Below are experts of layer 5 (counted from 0) of a mixture-of-experts language model. Rows are named router (the router's row for the expert), gate (a neuron's input weights, with its number), up (a neuron's input weights, with its number) and show model dimensions 0-127. Each number is 50 + 12 x the weight over its row's rms, rounded and kept within 0 to 99.
Before each expert's rows: a language model's description of what the expert responds to. This comes from a sample of Wikipedia text that the model never trained on.

# expert 5
Description: Capital letters inside all-caps acronyms and codes, often in tables, such as the O in IOM, T in ATP, R in GPRS.
router:47 41 56 46 34 44 40 65 56 40 37 69 39 56 55 09 47 50 23 53 34 53 69 51 42 57 62 38 29 62 68 60 48 56 42 80 35 48 51 53 69 60 47 41 59 42 53 41 65 58 49 62 57 39 31 53 56 46 67 45 50 39 46 27 40 22 39 36 30 46 69 41 50 59 54 42 43 48 35 51 52 66 30 53 50 39 45 71 49 63 43 63 35 48 42 62 46 60 52 50 54 50 60 51 53 39 39 50 49 40 28 63 37 57 47 46 62 60 36 36 79 48 42 71 54 61 48 58
gate2:51 58 63 59 42 42 44 46 50 37 43 71 41 52 26 52 43 48 73 31 64 61 46 26 65 52 49 54 61 40 44 29 52 36 41 51 52 40 44 37 34 61 46 41 50 44 55 50 36 46 57 52 38 52 48 30 64 58 68 31 42 73 60 57 48 38 38 59 73 35 82 58 61 56 46 33 38 47 55 58 40 51 55 59 32 55 45 36 34 57 34 71 64 34 51 87 35 52 52 75 48 39 45 48 38 73 52 59 61 62 52 44 56 49 35 54 48 39 59 32 32 43 57 56 51 35 51 40
up2:57 38 58 48 49 56 41 68 56 55 67 76 61 39 81 27 59 61 70 47 55 42 60 29 50 59 35 56 71 72 77 35 40 37 47 85 53 59 50 46 50 60 50 54 49 36 55 56 32 36 44 44 45 51 44 60 49 55 51 58 53 37 48 50 59 33 53 53 52 47 53 46 52 38 52 38 26 38 61 55 41 52 72 31 62 22 50 54 49 57 65 51 48 48 50 87 49 37 40 68 50 43 46 45 47 43 76 45 54 43 47 62 54 51 50 50 27 44 25 38 54 46 46 57 42 50 60 46
gate3:52 66 50 54 70 50 54 53 45 48 56 47 46 35 45 41 39 27 71 63 45 64 54 62 42 52 82 42 75 49 66 60 49 56 52 51 40 55 45 39 47 41 49 39 66 55 65 17 59 50 40 51 38 49 60 49 36 62 59 32 61 48 65 11 73 34 53 53 72 51 51 56 57 39 51 65 72 49 50 65 36 39 63 63 36 56 40 42 54 57 80 21 39 48 58 41 55 67 50 57 56 45 56 59 49 47 48 45 35 49 60 56 30 60 66 44 64 45 64 44 53 47 50 39 43 62 41 35
up3:44 66 64 40 47 75 66 53 49 51 49 44 68 65 39 38 64 48 70 42 58 45 65 57 46 70 66 52 48 73 61 49 47 53 72 51 37 50 70 62 80 79 44 62 78 50 46 29 24 72 42 58 54 50 44 64 41 37 42 52 40 56 63 64 43 47 43 37 61 64 66 32 49 54 53 61 51 44 52 53 36 62 58 53 47 57 35 32 69 29 47 35 50 46 52 57 52 40 64 39 35 54 80 49 62 58 59 56 48 48 64 53 63 53 53 49 50 51 36 50 51 61 73 58 54 40 64 47

# expert 15
Description: Single capital-letter starts of words after colons, pipes or dashes in taxonomy boxes and tables, e.g. Domain: D, Phylum: Ch, W; D; L.
router:55 47 55 73 20 33 31 45 59 48 30 66 42 40 39 19 83 36 34 45 47 65 63 47 46 56 56 36 26 65 48 56 49 45 43 58 42 48 47 44 49 50 41 31 58 33 29 37 51 61 74 53 62 44 27 35 65 59 52 37 59 41 41 35 39 35 39 48 43 57 75 38 64 69 52 40 44 57 39 38 56 70 39 34 62 57 36 52 66 50 52 68 41 47 44 70 42 60 49 46 56 49 54 66 45 45 41 44 52 47 46 66 60 44 38 55 37 51 59 48 68 44 50 60 39 59 51 62
gate1:31 51 36 53 41 32 52 52 45 43 25 37 63 39 64 57 35 44 62 49 59 68 30 46 50 67 48 34 37 50 42 40 38 21 36 57 46 38 37 33 43 37 43 64 44 49 34 31 53 46 57 31 63 52 59 41 57 46 41 73 50 45 37 51 57 59 42 46 42 35 43 30 62 69 38 48 50 31 63 52 31 38 58 54 57 56 42 41 72 63 38 41 77 58 43 52 39 51 50 78 48 68 54 60 38 33 69 46 31 51 64 51 63 34 34 47 40 54 42 35 33 44 60 64 37 51 41 48
up1:50 27 59 43 51 54 42 82 60 44 36 44 59 53 22 67 38 52 40 65 41 50 49 67 45 52 67 69 59 40 58 82 56 68 42 74 46 51 62 37 47 38 49 34 31 60 61 42 64 57 45 52 35 57 49 66 42 45 53 68 32 49 68 57 55 87 51 67 34 40 48 45 23 49 60 55 68 57 52 58 72 49 48 43 44 57 53 49 56 41 58 50 32 39 48 49 44 51 42 44 50 42 43 58 38 43 39 33 50 51 29 32 30 53 50 39 60 70 52 52 59 49 46 46 54 53 72 58
gate2:51 46 53 53 52 36 45 22 90 50 46 53 72 43 56 63 53 53 36 38 39 29 56 52 54 50 43 65 24 47 43 67 46 46 25 43 35 58 33 31 63 62 57 35 60 52 32 48 51 58 42 68 60 50 46 51 61 59 48 61 72 49 70 54 53 44 42 31 52 33 82 46 49 60 52 41 36 49 64 45 46 18 62 44 45 58 47 49 69 49 35 45 46 56 59 45 51 46 41 42 40 39 46 56 62 40 51 50 62 51 53 59 31 45 48 37 43 39 52 66 68 70 52 51 54 16 58 53
up2:57 81 59 29 58 51 43 47 57 52 22 44 60 50 43 66 65 43 49 12 46 32 50 42 40 43 55 54 13 51 64 33 38 35 45 43 45 65 40 52 48 63 51 40 61 51 72 43 30 53 41 56 27 49 60 44 59 64 48 58 35 52 57 44 36 57 14 49 64 44 22 37 49 42 59 49 60 42 34 49 58 44 62 58 45 47 48 39 49 48 41 82 44 53 47 51 50 45 57 49 43 46 63 56 46 47 34 33 38 51 35 54 50 53 32 39 53 35 37 55 51 58 39 68 49 43 64 43

# expert 22
Description: Opening fragment of technical or scientific nouns after the, of, a, such as rece(ptor), comp(ass), sub(groups), and table pipe separators.
router:62 65 63 62 35 33 32 36 56 42 36 60 34 46 45 37 56 50 39 44 32 48 55 34 41 61 65 34 37 61 51 64 46 53 71 66 44 38 50 66 64 60 61 36 64 38 36 35 72 62 75 36 44 38 38 61 52 53 62 39 68 37 41 35 37 32 46 63 44 51 69 35 51 63 41 53 60 71 36 45 63 67 38 50 63 44 43 58 60 48 30 58 38 66 46 58 37 48 57 46 40 60 68 60 66 36 40 30 46 44 37 61 61 63 41 64 42 55 44 50 51 36 28 62 50 67 54 60
gate0:49 43 69 53 39 67 53 50 48 52 21 45 24 53 42 34 35 56 59 37 71 59 43 43 53 52 57 43 27 51 51 39 45 45 28 63 47 52 60 42 40 51 51 37 52 51 63 55 44 49 79 56 51 58 47 42 55 42 47 40 48 43 62 66 53 49 41 48 54 43 37 48 53 64 44 51 53 59 51 69 21 50 47 34 49 46 56 50 67 56 27 42 60 64 44 57 63 49 36 64 63 61 53 41 39 50 82 75 43 42 58 79 26 33 65 50 53 49 62 46 78 29 51 78 57 50 56 61
up0:51 67 55 55 30 59 27 54 54 64 39 43 45 69 57 54 38 54 45 56 44 57 47 37 16 46 38 65 69 59 49 71 58 60 43 58 62 44 49 46 37 57 52 48 43 57 44 49 29 61 67 56 57 58 57 52 50 48 56 65 45 39 68 60 46 38 42 56 37 41 64 57 62 63 62 65 50 71 39 55 49 80 60 75 55 64 71 42 42 51 50 54 57 61 28 52 57 58 29 57 70 52 62 23 57 64 75 45 81 56 46 43 35 58 58 46 49 52 40 56 42 30 54 42 50 71 38 44
gate1:49 35 43 68 42 25 13 40 50 55 37 67 31 46 49 46 45 40 67 39 74 48 44 37 51 41 35 57 65 34 61 58 61 41 53 51 43 43 45 56 56 66 53 44 62 55 43 35 44 30 58 52 57 26 55 57 61 54 34 31 53 57 67 31 46 61 55 48 46 56 61 53 65 61 30 32 60 58 47 17 51 40 46 68 55 54 48 46 43 47 47 67 61 55 61 69 44 44 64 54 46 57 39 68 63 33 48 38 46 29 44 50 55 76 62 62 51 41 79 59 53 59 50 53 61 52 68 44
up1:40 62 29 52 39 49 70 52 52 46 43 81 62 68 33 50 53 44 61 49 46 58 62 37 57 31 50 45 58 64 44 43 54 79 59 54 53 42 62 65 46 57 64 47 53 57 51 60 66 43 65 52 27 60 47 27 53 43 51 74 50 30 44 48 35 42 43 29 42 62 87 44 46 69 84 64 53 49 64 52 47 62 52 44 54 52 59 51 57 55 57 35 70 42 56 19 40 69 47 40 51 42 48 40 65 48 25 54 46 55 54 44 54 55 46 59 54 55 38 47 56 40 57 49 37 37 46 30

# expert 20
Description: Word-final pieces of non-English names and places, such as -ić, -ski, -ala, -ia, plus capital initials and non-Latin script bytes.
router:64 56 64 63 32 30 40 40 59 43 33 59 31 54 43 40 58 37 42 44 39 43 64 45 37 63 66 32 37 51 46 62 42 51 73 62 36 39 49 75 64 55 61 36 78 38 34 38 67 60 60 40 57 34 40 61 44 47 54 39 64 41 41 39 37 34 44 65 39 63 63 36 57 66 38 35 60 63 38 60 64 65 37 42 65 46 39 59 62 52 34 56 48 71 59 62 36 58 52 42 41 55 66 62 70 35 38 35 40 40 36 60 54 61 35 62 50 57 46 54 50 36 29 60 52 65 45 58
gate1:46 52 45 42 29 52 21 45 46 40 48 56 52 72 59 52 41 47 29 53 42 68 59 52 52 45 34 51 57 20 58 57 51 61 55 49 39 44 35 66 56 40 48 60 47 39 50 59 60 38 53 88 40 63 34 47 30 47 48 42 50 23 50 46 49 42 29 79 38 40 64 50 62 70 65 34 49 42 65 56 41 57 47 43 42 61 67 64 70 58 56 39 42 38 62 40 38 56 48 55 38 38 76 47 52 51 57 69 22 50 61 53 46 47 41 54 45 63 45 49 51 41 21 48 53 43 37 64
up1:57 37 42 66 47 56 61 50 56 51 57 38 42 73 57 52 38 65 51 64 31 36 35 78 59 58 42 35 58 26 39 36 69 38 40 46 71 49 54 70 36 41 70 57 38 46 50 55 49 41 51 38 31 46 54 41 50 55 59 53 63 54 53 45 58 40 48 39 56 63 41 37 66 55 53 25 54 44 53 58 50 64 53 44 66 60 34 45 62 88 54 40 59 48 72 29 50 42 70 40 56 52 48 50 41 44 68 56 35 47 66 64 33 40 57 35 53 61 66 48 50 78 58 53 57 45 77 40
gate2:48 52 64 53 39 43 41 59 44 49 53 54 57 47 73 42 56 59 49 09 45 48 62 43 59 46 57 49 51 56 44 52 47 48 65 43 85 53 68 42 48 39 61 52 65 50 64 50 55 58 30 78 65 37 61 57 45 46 59 37 42 63 44 50 54 64 59 63 47 56 25 58 51 58 18 47 42 34 42 41 52 40 34 46 56 40 58 55 48 41 50 83 36 69 60 57 34 58 59 42 54 56 38 51 28 48 36 21 47 58 57 60 49 53 79 45 66 53 61 45 60 34 40 32 50 63 58 54
up2:48 48 42 45 52 53 56 48 32 40 48 41 50 86 55 29 53 45 57 47 50 47 63 36 42 46 65 55 31 33 27 28 51 67 43 66 24 65 48 60 47 62 32 57 60 53 58 63 45 41 37 44 20 45 54 63 64 74 46 50 33 61 34 72 44 41 42 43 48 56 43 49 48 58 60 39 44 58 49 61 27 30 21 37 51 62 36 71 46 50 42 49 55 48 67 50 59 32 49 61 64 69 57 56 52 34 33 47 38 51 61 61 29 32 47 64 48 46 47 45 57 45 65 51 55 39 40 47

# expert 49
Description: Colons after infobox field labels like Managed by:, Genus:, Elevation:, plus table pipes and semicolons between cell values.
router:61 55 58 66 45 39 35 51 64 27 44 63 41 66 39 34 62 45 50 27 41 47 67 31 57 63 51 36 40 60 73 59 42 48 60 76 44 50 48 42 50 44 67 42 47 42 46 49 46 43 72 65 49 46 43 52 51 53 41 49 58 47 55 28 46 56 45 33 44 51 62 40 54 42 48 62 73 59 47 63 51 59 42 44 60 61 39 70 85 52 64 69 65 82 36 52 36 50 53 56 29 68 69 60 52 45 39 35 32 32 52 67 44 66 53 48 45 55 54 37 68 51 37 58 42 73 63 53
gate0:43 39 49 46 54 50 21 70 36 29 61 51 43 62 36 51 48 67 49 50 36 85 43 46 53 33 56 43 58 61 53 54 71 40 62 45 40 46 48 55 59 50 50 45 26 44 58 63 53 88 75 48 73 38 53 44 65 35 40 71 56 65 70 35 45 64 52 47 69 49 42 29 55 51 53 51 62 43 60 20 44 56 44 48 43 48 60 43 60 50 58 47 55 74 36 55 71 32 46 32 50 52 55 57 54 38 50 51 58 49 56 62 31 47 55 55 55 55 32 49 42 62 58 53 41 35 66 61
up0:42 34 51 40 48 64 53 57 60 45 52 39 44 38 39 64 56 62 47 47 36 38 46 37 52 43 80 44 50 41 42 53 33 73 42 49 42 49 47 36 81 45 51 42 66 58 39 57 59 53 46 36 40 50 58 54 51 46 45 65 38 67 48 61 69 23 58 37 55 60 51 60 54 63 82 55 61 39 48 43 45 64 50 51 59 46 51 37 56 56 58 53 07 51 44 57 35 53 43 73 17 27 63 61 72 58 56 48 49 64 44 63 43 47 57 65 41 50 69 52 58 76 50 53 44 49 64 44
gate1:49 30 59 31 54 72 51 67 51 24 56 44 57 62 79 46 72 44 41 62 40 48 65 46 63 35 52 51 46 67 40 42 51 40 34 41 55 54 44 65 56 66 58 31 35 49 45 53 46 49 58 61 53 63 50 58 60 49 41 55 41 51 71 47 18 50 50 42 47 43 63 64 53 46 38 73 40 53 59 48 37 59 51 29 57 44 58 51 50 70 74 49 43 33 42 59 36 43 35 64 47 51 48 60 38 46 64 61 77 53 46 28 49 39 63 30 51 40 51 39 64 45 25 63 42 53 75 34
up1:46 55 64 38 58 47 72 41 38 68 58 70 58 48 58 39 57 36 60 61 43 69 48 62 41 48 63 60 48 55 29 53 46 48 62 56 59 53 50 33 37 60 47 66 77 45 44 60 45 37 35 43 49 49 47 58 40 52 13 37 40 82 30 59 50 31 57 57 53 67 43 39 38 65 68 53 58 51 69 63 38 57 40 27 49 47 14 62 52 37 44 52 43 37 48 43 58 26 41 56 48 60 55 38 41 61 64 33 60 45 62 49 38 53 41 36 54 47 45 42 62 33 71 47 46 50 57 54

# expert 57
Description: Markup at line starts: pipes, list dashes, = title signs and == headings, also infobox labels such as Coordinates, Genus, Born.
router:54 44 53 58 51 42 27 60 59 35 47 62 51 52 43 48 78 59 51 45 40 51 49 40 63 54 48 32 44 38 63 46 37 41 61 62 59 43 48 53 50 54 57 52 51 50 50 22 50 48 49 53 52 41 42 62 51 53 55 27 56 36 40 21 28 38 36 43 34 52 70 48 61 53 35 63 54 66 42 67 61 65 30 55 65 51 36 62 59 60 61 60 54 70 48 68 23 61 41 48 39 64 67 53 54 48 34 26 28 19 45 63 31 55 42 54 55 61 56 41 74 31 38 61 61 62 60 55
gate0:58 43 26 61 45 46 48 15 47 35 54 67 59 33 63 56 70 40 60 60 42 31 32 16 63 40 54 52 50 47 44 47 38 39 39 69 48 53 85 63 47 58 45 51 40 51 61 81 44 41 51 52 29 45 42 58 44 53 74 59 62 50 50 54 34 55 49 41 36 43 46 46 72 53 34 47 24 61 40 68 50 33 30 60 53 38 62 55 48 41 49 26 40 45 45 65 49 44 47 29 47 51 41 41 47 39 53 57 36 30 67 52 60 56 52 59 56 52 46 54 45 55 41 49 45 37 64 48
up0:39 30 32 63 56 31 40 42 87 35 41 52 43 51 30 62 33 50 67 46 43 49 53 41 57 60 44 45 54 56 58 64 38 59 40 56 48 46 56 51 36 42 53 59 53 42 35 43 44 73 46 33 25 35 44 58 55 45 66 41 57 58 48 39 60 41 58 27 41 57 53 45 59 54 19 56 44 47 47 45 50 53 57 25 24 50 66 64 36 66 51 61 61 58 54 37 52 20 48 39 48 34 47 54 58 50 44 89 54 68 67 53 40 48 39 55 66 55 55 44 39 65 47 47 64 47 45 30
gate1:47 52 41 57 38 53 49 71 57 40 52 38 57 56 35 41 41 52 56 33 65 42 44 55 30 52 37 35 53 48 30 39 42 68 59 40 49 62 41 28 55 46 50 55 47 45 79 29 38 67 32 66 40 59 47 43 80 73 43 71 49 79 47 61 54 42 63 50 45 58 42 54 72 47 57 50 48 68 58 51 41 56 50 76 24 66 29 47 55 58 45 40 42 42 40 54 37 43 63 28 44 35 64 53 63 51 34 45 51 52 33 35 35 48 58 40 27 54 58 61 35 47 48 55 41 50 53 37
up1:44 45 52 37 37 45 67 19 55 55 50 48 51 70 68 65 65 39 32 37 33 71 65 63 54 38 57 33 68 67 58 40 38 44 49 41 64 39 67 44 55 49 48 66 28 53 36 43 47 45 56 65 56 43 53 67 65 36 53 41 43 38 33 57 59 28 48 55 41 47 48 34 58 40 63 64 54 45 56 55 46 72 50 63 62 21 42 59 34 41 39 39 57 56 12 58 51 30 41 61 59 41 47 59 58 42 56 38 43 48 40 45 48 59 41 32 46 53 53 38 36 64 41 43 70 34 53 42

# expert 12
Description: Single capital letters beginning a word at the start of a line, after a parenthesis or quote, such as M-innesota, S-hoko, (J-uly.
router:51 29 53 59 50 31 30 50 64 47 43 53 50 53 65 33 56 48 21 55 39 48 65 51 57 57 68 39 25 61 59 61 45 62 32 67 39 37 51 57 57 57 55 47 57 45 53 17 69 52 48 62 49 42 19 43 47 59 61 43 50 56 49 21 30 38 27 40 25 52 71 40 52 71 59 30 57 65 49 38 68 69 40 44 54 57 46 53 63 50 32 57 47 50 32 49 46 44 50 41 48 50 54 47 45 53 56 52 56 37 27 45 34 62 44 46 54 64 36 50 66 48 46 64 72 59 45 66
gate2:40 51 53 69 37 47 33 46 62 39 67 40 75 22 34 62 57 61 32 72 61 40 67 66 46 53 52 50 72 55 54 47 53 64 31 72 52 54 38 31 69 46 52 21 61 58 64 42 44 49 57 30 40 61 56 58 65 74 37 64 43 56 35 53 51 47 37 45 38 62 50 52 72 31 47 30 48 58 43 39 54 55 50 47 46 40 69 44 54 54 54 20 54 40 49 28 52 69 63 57 56 42 59 56 38 56 47 52 68 51 57 53 56 47 41 56 42 57 55 41 35 71 44 72 47 57 49 49
up2:54 75 35 44 58 58 58 41 41 51 52 31 38 29 47 42 45 42 32 37 44 64 38 48 33 38 69 33 53 44 46 64 47 48 44 45 44 37 66 71 36 94 52 51 54 48 59 44 53 55 57 30 39 38 68 57 55 37 41 26 45 33 48 55 55 55 75 56 52 63 42 47 60 76 53 52 30 34 46 55 50 77 74 50 60 50 46 44 38 63 40 71 53 48 46 41 44 59 33 57 55 68 65 59 49 53 34 50 47 47 58 45 45 45 38 53 41 57 48 22 39 63 43 37 35 54 52 48
gate3:44 64 52 39 41 59 69 59 62 58 31 48 54 57 44 61 34 41 62 59 73 49 33 38 38 54 38 51 53 39 58 59 63 44 50 30 26 24 27 69 64 30 65 50 48 57 64 50 50 57 39 61 46 64 34 40 72 26 45 27 36 46 58 62 44 44 36 60 71 47 58 70 50 53 45 46 49 53 51 68 73 58 70 58 43 53 65 29 54 54 71 56 47 41 42 45 47 29 51 48 24 52 54 53 52 38 67 52 37 60 39 55 70 38 65 43 46 45 37 50 43 35 51 63 57 66 53 61
up3:53 49 57 50 38 41 59 57 78 50 56 65 61 43 61 57 67 48 50 67 67 68 55 28 44 47 47 39 26 46 50 18 46 17 32 53 48 55 38 44 29 55 57 44 47 48 66 60 67 55 38 50 55 48 67 31 49 58 51 60 61 53 60 41 58 60 49 50 57 36 61 52 47 42 52 50 62 51 48 39 45 52 50 68 62 53 40 61 38 63 60 43 49 40 36 56 37 24 37 35 60 39 37 39 25 62 35 54 42 51 57 45 40 37 28 55 50 41 77 58 39 38 50 48 53 60 09 52

# expert 10
Description: Closing parentheses, brackets and quotes after names or dates, plus possessive 's and pronouns such as who, whose, they, his.
router:63 60 63 64 36 31 42 39 59 38 33 59 29 45 48 38 57 63 41 52 39 53 66 42 48 61 62 32 41 71 52 69 39 44 76 63 37 37 43 62 61 56 59 33 65 39 31 38 72 52 66 30 51 37 38 63 55 49 50 40 63 40 34 39 40 37 46 51 37 53 66 39 63 58 39 40 64 63 39 44 62 64 36 40 58 32 40 60 59 55 25 55 48 67 62 61 41 41 53 44 38 57 67 62 67 38 42 29 46 45 39 59 58 64 39 58 51 62 49 54 56 36 26 64 49 65 46 57
gate0:56 55 54 74 14 45 49 47 45 46 60 47 57 44 40 58 32 73 29 48 39 44 55 50 71 51 60 37 43 41 57 46 29 61 54 50 46 63 64 54 52 36 42 49 49 50 66 25 29 63 36 17 49 32 43 51 35 44 45 37 46 61 62 53 65 63 53 36 46 39 62 39 40 40 40 44 63 46 66 34 70 39 62 38 38 31 33 53 33 52 41 50 53 51 63 48 46 64 34 47 46 45 49 47 40 51 38 64 40 42 17 73 33 58 45 48 70 60 42 49 52 35 45 46 47 40 37 60
up0:45 44 45 49 52 62 42 44 61 54 43 56 69 54 36 45 43 46 53 45 48 54 57 45 38 48 50 42 57 56 43 45 50 78 71 55 52 64 47 45 45 50 41 46 34 48 57 48 75 37 35 61 44 71 53 45 58 57 51 54 57 48 49 44 60 56 52 61 28 65 74 61 51 34 50 66 65 64 45 63 65 49 47 51 74 64 79 42 56 64 45 43 69 72 73 62 44 46 41 60 59 49 63 61 51 40 49 29 27 44 67 43 38 29 51 35 30 39 42 45 66 42 11 34 36 55 63 69
gate1:73 77 27 35 67 41 33 62 48 58 21 49 55 58 59 55 56 55 57 53 22 53 42 41 51 42 56 47 43 39 54 45 53 36 61 42 45 57 54 25 58 88 43 50 47 49 36 49 53 56 54 47 35 44 48 61 29 43 30 43 35 46 71 48 36 61 30 44 59 56 61 48 41 57 32 56 41 55 61 42 54 45 41 50 76 68 34 54 48 63 53 42 61 50 44 74 70 36 40 55 61 49 48 71 51 64 56 60 39 40 38 55 44 69 57 34 44 55 42 52 65 55 34 64 36 65 54 40
up1:45 18 53 44 36 64 69 45 52 49 32 34 38 38 88 52 59 37 34 62 47 53 52 55 30 67 60 64 46 38 49 66 46 70 59 50 34 50 57 48 15 48 59 35 55 43 48 51 46 34 29 41 52 38 55 39 69 63 38 51 36 59 48 59 50 38 61 55 43 56 53 69 46 47 57 47 49 45 45 37 45 37 42 41 54 56 71 45 61 57 65 48 63 50 26 31 53 52 53 66 59 37 40 40 50 47 48 50 52 50 32 42 66 47 57 48 64 54 32 61 46 36 37 36 58 85 55 51

# expert 6
Description: Pronouns and words opening a sentence or clause, such as he, she, The, In, plus the first piece of names in sports tables.
router:66 56 65 66 32 33 41 43 57 38 35 60 35 46 50 38 59 48 35 48 36 46 61 34 44 62 66 32 38 62 50 69 42 57 74 62 40 37 42 67 63 57 53 33 72 37 35 35 74 54 67 37 50 37 37 60 46 45 55 38 63 41 35 36 33 36 40 63 42 58 64 33 50 64 42 47 65 66 35 50 62 65 36 46 58 44 42 59 63 55 36 58 44 73 51 62 38 56 54 51 41 62 66 64 68 36 36 32 46 44 37 59 59 61 38 66 49 53 45 48 52 39 32 63 52 66 45 60
gate0:50 38 60 56 45 53 49 45 59 45 64 93 47 46 48 49 52 70 57 61 46 62 47 54 52 47 33 52 45 31 67 57 51 58 55 41 34 45 63 61 47 42 39 59 51 56 62 66 84 58 63 48 45 37 56 58 45 40 41 52 34 25 30 61 30 41 52 54 66 35 36 38 43 47 47 62 32 53 30 30 31 49 38 70 49 69 59 53 54 50 52 47 41 54 21 75 53 58 62 42 45 49 67 32 41 42 40 48 59 45 40 55 54 67 46 37 40 44 60 54 64 37 41 48 71 56 42 74
up0:48 88 54 59 40 49 47 65 77 35 54 39 54 55 54 63 60 61 46 58 57 52 46 61 42 50 53 52 53 69 67 38 38 44 48 42 50 48 56 31 50 39 47 31 73 48 50 39 54 24 38 62 42 65 49 65 59 44 49 71 51 33 61 50 79 56 63 31 52 65 41 45 52 61 70 46 75 71 39 61 51 51 54 42 46 48 52 44 46 73 69 43 24 65 60 54 49 33 65 53 64 50 51 53 64 40 45 49 49 56 51 62 65 56 28 42 70 41 47 33 54 64 29 42 58 55 66 54
gate1:35 53 65 29 58 71 27 56 28 52 52 65 35 59 29 41 46 57 40 64 52 55 58 57 47 55 75 46 61 51 39 50 67 44 50 67 43 28 45 55 58 39 38 43 49 45 62 57 51 36 51 56 50 58 63 68 64 65 43 51 45 47 74 62 54 34 52 59 37 50 36 36 55 67 56 56 51 66 37 38 51 50 23 64 38 50 62 49 38 49 33 42 56 44 48 53 66 56 42 53 50 65 51 46 48 60 45 56 28 49 51 96 51 69 50 67 54 59 55 62 33 51 33 55 54 43 69 75
up1:59 53 39 52 50 56 48 59 54 54 58 43 32 49 44 61 43 58 68 64 61 72 49 46 50 60 46 49 49 60 56 52 33 44 26 41 50 56 69 49 45 54 54 44 23 52 65 57 37 54 56 61 53 49 44 56 38 76 85 39 45 63 54 39 44 48 43 28 42 77 43 47 66 59 83 49 74 36 46 50 48 36 59 72 68 72 51 45 54 39 43 61 43 43 73 62 49 49 52 48 35 29 61 59 62 36 59 47 35 40 39 47 53 57 26 48 68 39 38 72 41 51 38 41 47 40 36 46

# expert 41
Description: Possessive 's after names, commas in place lists, and kinship nouns after his, such as MacColl's, Porter Ranch, Newton, his brother.
router:68 55 67 67 37 31 40 34 64 39 29 57 30 46 53 35 57 48 45 47 39 47 62 46 40 63 62 35 38 59 49 68 33 46 77 61 44 38 46 70 65 57 56 36 65 38 31 38 73 51 68 39 59 36 42 51 52 54 55 41 59 43 40 38 35 33 44 59 40 57 63 39 48 62 41 33 65 61 38 50 64 63 37 52 59 44 40 62 62 53 18 60 51 73 54 61 39 50 59 45 46 59 70 61 74 38 37 33 44 45 33 60 55 63 42 60 51 56 47 46 59 39 34 56 53 66 44 59
gate0:38 49 44 51 44 42 42 44 30 66 47 32 46 49 53 39 47 38 67 77 32 57 62 46 34 40 39 51 56 40 64 57 64 46 62 72 46 38 49 38 67 64 48 50 39 40 31 60 56 49 46 55 53 61 49 44 45 54 53 47 75 55 66 44 40 52 55 67 57 32 67 30 32 60 31 47 50 25 43 52 41 37 44 72 70 51 54 39 58 64 42 50 40 50 70 75 25 34 39 62 60 58 42 47 64 37 52 72 42 38 34 64 76 61 36 52 56 50 64 58 64 54 51 47 27 51 38 51
up0:51 72 51 49 60 43 35 54 74 46 65 37 54 50 33 34 53 34 46 44 42 49 14 33 50 27 37 40 51 67 45 36 44 37 34 44 45 59 48 47 61 54 49 52 53 48 57 41 32 49 61 78 58 49 45 79 43 41 65 44 45 58 53 52 49 61 37 48 62 61 33 77 45 42 52 26 41 52 47 46 53 58 50 51 55 54 40 60 41 53 62 47 56 66 25 64 47 56 49 56 47 38 45 50 50 64 57 58 33 61 52 50 49 53 82 70 50 57 28 84 44 36 42 40 52 42 30 59
gate1:51 12 50 34 52 56 55 48 47 39 50 42 42 59 48 47 40 69 54 74 39 47 42 64 27 53 49 48 28 31 40 67 44 35 41 46 60 37 59 50 31 54 50 44 35 51 51 50 62 52 56 44 59 33 47 41 44 31 62 33 59 66 61 54 62 38 45 58 54 45 51 70 67 60 32 35 47 48 51 57 37 47 34 66 56 40 46 53 54 37 56 53 43 81 76 64 45 76 51 33 51 39 50 32 35 53 59 49 72 36 45 65 71 72 45 45 68 63 53 43 47 37 68 50 56 43 41 41
up1:48 63 50 36 42 57 33 44 57 46 33 59 58 47 46 34 54 55 48 40 36 61 53 52 72 40 71 55 62 30 52 68 39 32 48 42 53 19 43 45 53 37 43 65 68 57 21 20 28 38 36 66 43 59 59 53 37 47 53 45 49 49 52 43 73 57 51 32 62 58 43 57 31 56 55 59 72 67 62 60 34 56 32 49 56 34 58 51 34 31 47 57 55 54 43 69 50 58 31 52 51 40 62 50 57 39 47 27 52 64 36 26 38 59 56 61 57 53 73 59 59 59 43 39 52 55 40 61